python train.py --num_hidden_layers=9 --hidden_size=96 --moe_layers=[1, 2, 3, 4, 5, 6, 7, 8] --routed_scale=1.0 --router_logit_norm=1.5 --lr_router=0.000718 --vocab_size=14776 --norm="rmsnorm" --norm_eps=1e-06 --learning_rate=0.00479 --max_steps=5103
Below are experts of layer 5 (counted from 0) of a mixture-of-experts language model. Rows are named up (a neuron's input weights, with its number) and show model dimensions 0-95. Each number is 500 + 40 x the weight over its row's rms, rounded and kept within 0 to 999. Numbers have three digits each.
Before each expert's rows: "gets" lists some tokens that make up at least twice as much of what it gets as of all text; "mostly gets" lists some tokens that are sent to it at least half of the time. This comes from a sample of Wikipedia text that the model never trained on. Tokens count by the router's weight.

# expert 197
gets: " he", " He", " it", " they", " she", " It"
mostly gets: " they", " he", " she", " They", " He", "He"
up3:450508495440544540477555499500439544504571473512493542461485537535469531538509521433502451507486527545475461482482532526512441452457447453492491466510493554495502441471591471510530456559503423493456537512523498538510469496492535420479549557446582478599573547500539480583477440498486513483

# expert 200
gets: " ", " (", "–", ".", "%", " +"
mostly gets: " −", " (.", " .", " +", " (−", " ±"
up0:457482505518465539490536525426473582489467505575541542593516513489456450486533492576414492527448531491450570489498518571494506542489531506502545536463486537557540471577482446530495581494532558401463532511519460550511578473544506459561487485490534462551526499508469503500501484482504471458

# expert 222
gets: " of", "ed", "ing", " had", " for", " made"
mostly gets: " signed", " wrote", " published", " gave", " make", " founded"
up15:502484509480482572453551454556570551478513477525546495492503484535479419496508473454520502604574511556551501536445497550499468464516534480506437460462547442494500450491453449501522445546537511536553548492495566566565477497470480563450504463425494521504475448506487548488532516534549543422

# expert 56
gets: ":", " |", " |\n", " –", "===", "′"
mostly gets: "):", ":", ".:", "\":", "',", " Puerto"
up5:536496407480507474530506515449510519487507418511477480548489524520515508460522479451547570522509461485575599553497538514451460410475504453490455456487532521538506535464503474502570444516500531508440469484477488543517465585516449529463562531476508548546456515465415525531455480594539514538

# expert 144
gets: " of", " two", "0", " all", " one", " other"
mostly gets: " two", " many", " these", " some", " four", " three"
up0:502544544504584597502480409528575576536489513460486587479484569558471542543457480468461464551521530535522565503476424527455502492566484511497470573543535513546489507484507502500584464547447494515483459488503491534560493466449567502518527508517458489449528440469501466497439492502505530506

# expert 148
gets: "20", "19", "1", "18", "2", "10"
mostly gets: " eight", " six", " nine", " seven", " ten", " twelve"
up4:464507504520515484584502482458452565466504561499562437492517423515449531501506476513537474482447519530511482503477531460431434480555514498442546399500450435405495521481514457475511476487520512467480552515571516509541524495533514478520459557482469567561476484444578517458500452491442569457

# expert 168
gets: "1", "2", "0", "3", "5", "4"
mostly gets: " FW", " MF", " EF"
up4:476522491543585499519450492536523571468549535495538494495499536449513513485558501513563483413513454488535593575457499464484541499440533586538527452482490528482478491502490519511485458445533515546520513503549547563444511503554438444491501563508504449502548473597444494539580515518530488557

# expert 95
gets: " to", " would", " can", " not", " will", " could"
mostly gets: " would", " can", " could", " will", " may", " should"
up0:403433457501503464548488429535515559492464442558491465491518585523508503495434513462488586562516524463476536499453494454478479466421516426479463459521515469559527455550491522490528486480486504486534556507500549548464508557520512570465523435477455488493465464503433514507497606526476449512

# expert 207
gets: ".", ".\n\n", ",", ").", " but", "==\n"
mostly gets: "\".", ".\"\n\n", ".\"", "\".\n\n", ".\n\n", ").\n\n"
up0:489501541519539547452506469450548550477493462412527477553369538540533501483494564469494551489452491448519502520515468487544524601472492473531474498496501495466518481511528494541545451485462566563497491481519529504494482550505518530493473485473515507540501567544444459522492566593382439498

# expert 181
gets: " as", " \"", " of", " to", " that", " be"
mostly gets: " became", " called", " become", " named", " becoming", " considered"
up0:413474551506457440459497525570508535533473517521421545491502483491404560536542528468460434480439567555545499461489540503445507505453519563487507459478512542491558456468479424511513460471519438495457544420489505468469530526560495518532514503486522494512552465493490533410588523519525479481

# expert 151
gets: "ed", "ing", " with", " by", " for", " against"
mostly gets: " led", " killed", " followed", " worked", " tells", " defeated"
up0:442448530517500468519539531485481561518496515494445483497486476447520548493512574570522474437494524549521540505440546526498463501540524607559537526447540486457453472458504374565485486507569471499465455474526513423522478498515491504475480444560517496509546463597487490457510493556536509556

# expert 140
gets: ".", ".\n\n", ".\n", "\n\n", "==\n", " |\n\n"
mostly gets: ".\n\n", "\".", ").\n\n", ".\"\n\n", "\".\n\n", ".\""
up3:521606511499504485553496491500513517488467537589520483497505472456502547514522518531446479525509440506527515540512385475496495480488491545463485535418424504553463436499508472471530516496477450518458474544439491464548464510485549505514536489491517452535511435518499443478429445438546575617

# expert 109
gets: " was", " as", " the", " a", " is", " an"
mostly gets: " becoming", " appointed", " became", " become", "As", " considered"
up0:524560469427453521488449488522481499484485558461501511498462446495500562476550517548587476531509438519534510501458455414476508528476488544487565499411460585503471542459453515513549513536535495591476529490546550492514490551562480507542537435500552553546463487535582513519562548503509476466

# expert 55
gets: ".", "′", "00", "°", "1", "3"
mostly gets: "′", "α", "ي", "э", "ν", "н"
up13:491522587493494543555553517465542569502511446495550465465487613447501558452513519525499464482624427519557481456550447544500514482469439507516500492502537542453458470520498491516455476482462479558504562459474496525513460509539509484468561462531492534481498456515523475458419571469455494457

# expert 203
gets: " the", " of", " The", " two", " other", " first"
mostly gets: " these", " many", " several", " various", " few", " These"
up0:464451494530560458521450464583513444471497481510516497510486531511463550511509509510481520457505539507505484445428501580396522436402489483540508533545555481529523461420471520538510414519480529483502532556515544525458463537510533459488545559427561498476516484475482506423544539518558561519

# expert 126
gets: ".", ".\n\n", ".\n", ",", ").", "\"."
mostly gets: "\".", ".\"\n\n", ".\"", "\".\n\n", ".\n\n", ").\n\n"
up0:592554532466494521564522524508534552520500508448463458567514475486501554479536517459550458499437501496530505549488491618462483495478534458529543516445544469532472516502535487537535492512504549546440523457536367538471427501512481458534429533468518537549485461502545501495478509406475484493

# expert 232
gets: " in", " of", "==", " He", "ing", " played"
mostly gets: " worked", " vocals", " playing", " served", " assistant", " keyboards"
up0:540507498520528482480518521514511564491536487442541461535430475565557463530519459475505541521435450472530531468512533352453414471513541475468536464473550482450490520519501519487540448432475457409527502471497541538498542440531482533534471474443479439455519494564477506483581479482530508518

# expert 108
gets: " ", ".", "–", "°", "′", ":"
mostly gets: "^{(", " +", "′", " −", " .", "°"
up3:465454458564481454466507456495491545507502588514537454508531501516475544489513505493575516433409589535560500502439527478484463474429508521514512457541536465510510437564450478502491496488576516517496543499531508458523617533503482459484482542454439496530505483537539526394478506464445477473

# expert 184
gets: " that", " he", " which", " He", " it", " who"
mostly gets: " who", " they", " she", " he", " They", " what"
up0:484490567552540447533505469473486544449484560520504448528492468523528523491505534475513552498515469518471505467435486546448488447507416525546456476482530508489474471509471569584588499502415448560532505449525526432463479484599475506512502511511512454559500462566429489467479475510424423524

# expert 154
gets: ",", ".", " that", " where", "°N", "==\n"
mostly gets: "°N", " because", " although", "°S", " Although", " females"
up0:521470531484501524498515572498473569550454572559486508458514495485515491517527457467505444515511480555532491516499549511553550512500528438454449506528507607537534455556539435496441454537523538574586505516502470515547546524556526489524501501589547526478473459503525531556475521451394551508

# expert 164
gets: " |", ":", "-", ";", " –", " -"
mostly gets: ");", " include", " ;", "\";", "\":", "',"
up0:510529477531499528487497463415488545416457503509447443552511559491480532462519488562430513512521498457454597610478477510524525474554469544582490503472496536550465488504536479470535508529490461501496450527472544517524470472559445447438503538599456564572485508530524484537495490522547529525

# expert 25
gets: " to", " would", " him", " can", " not", " they"
mostly gets: " could", " him", " would", " asked", " can", " must"
up5:529405480535577436493550551525430503521528467486472434509446582548407480472454572527504540560521530509518552517514481513477511462473515568453466512474536480497487540514511449447445496537504528436486491491539544467531435506557516577480462540507489477544558516473559432465499490524450509494

# expert 32
gets: ":", " of", "-", "=", " (", "|"
mostly gets: " Genus", " genus", "Species", " Clade", " Binomial", " Animalia"
up2:445468451500490475521521474461525548536479470477513531488505507459510583480513524487566472435539583483524513445531503448508546471396422497503498494443459508496419466574485432501464497454473480448531520527505542437469459534468482520526519551462479473510496494529407532419482463416469553521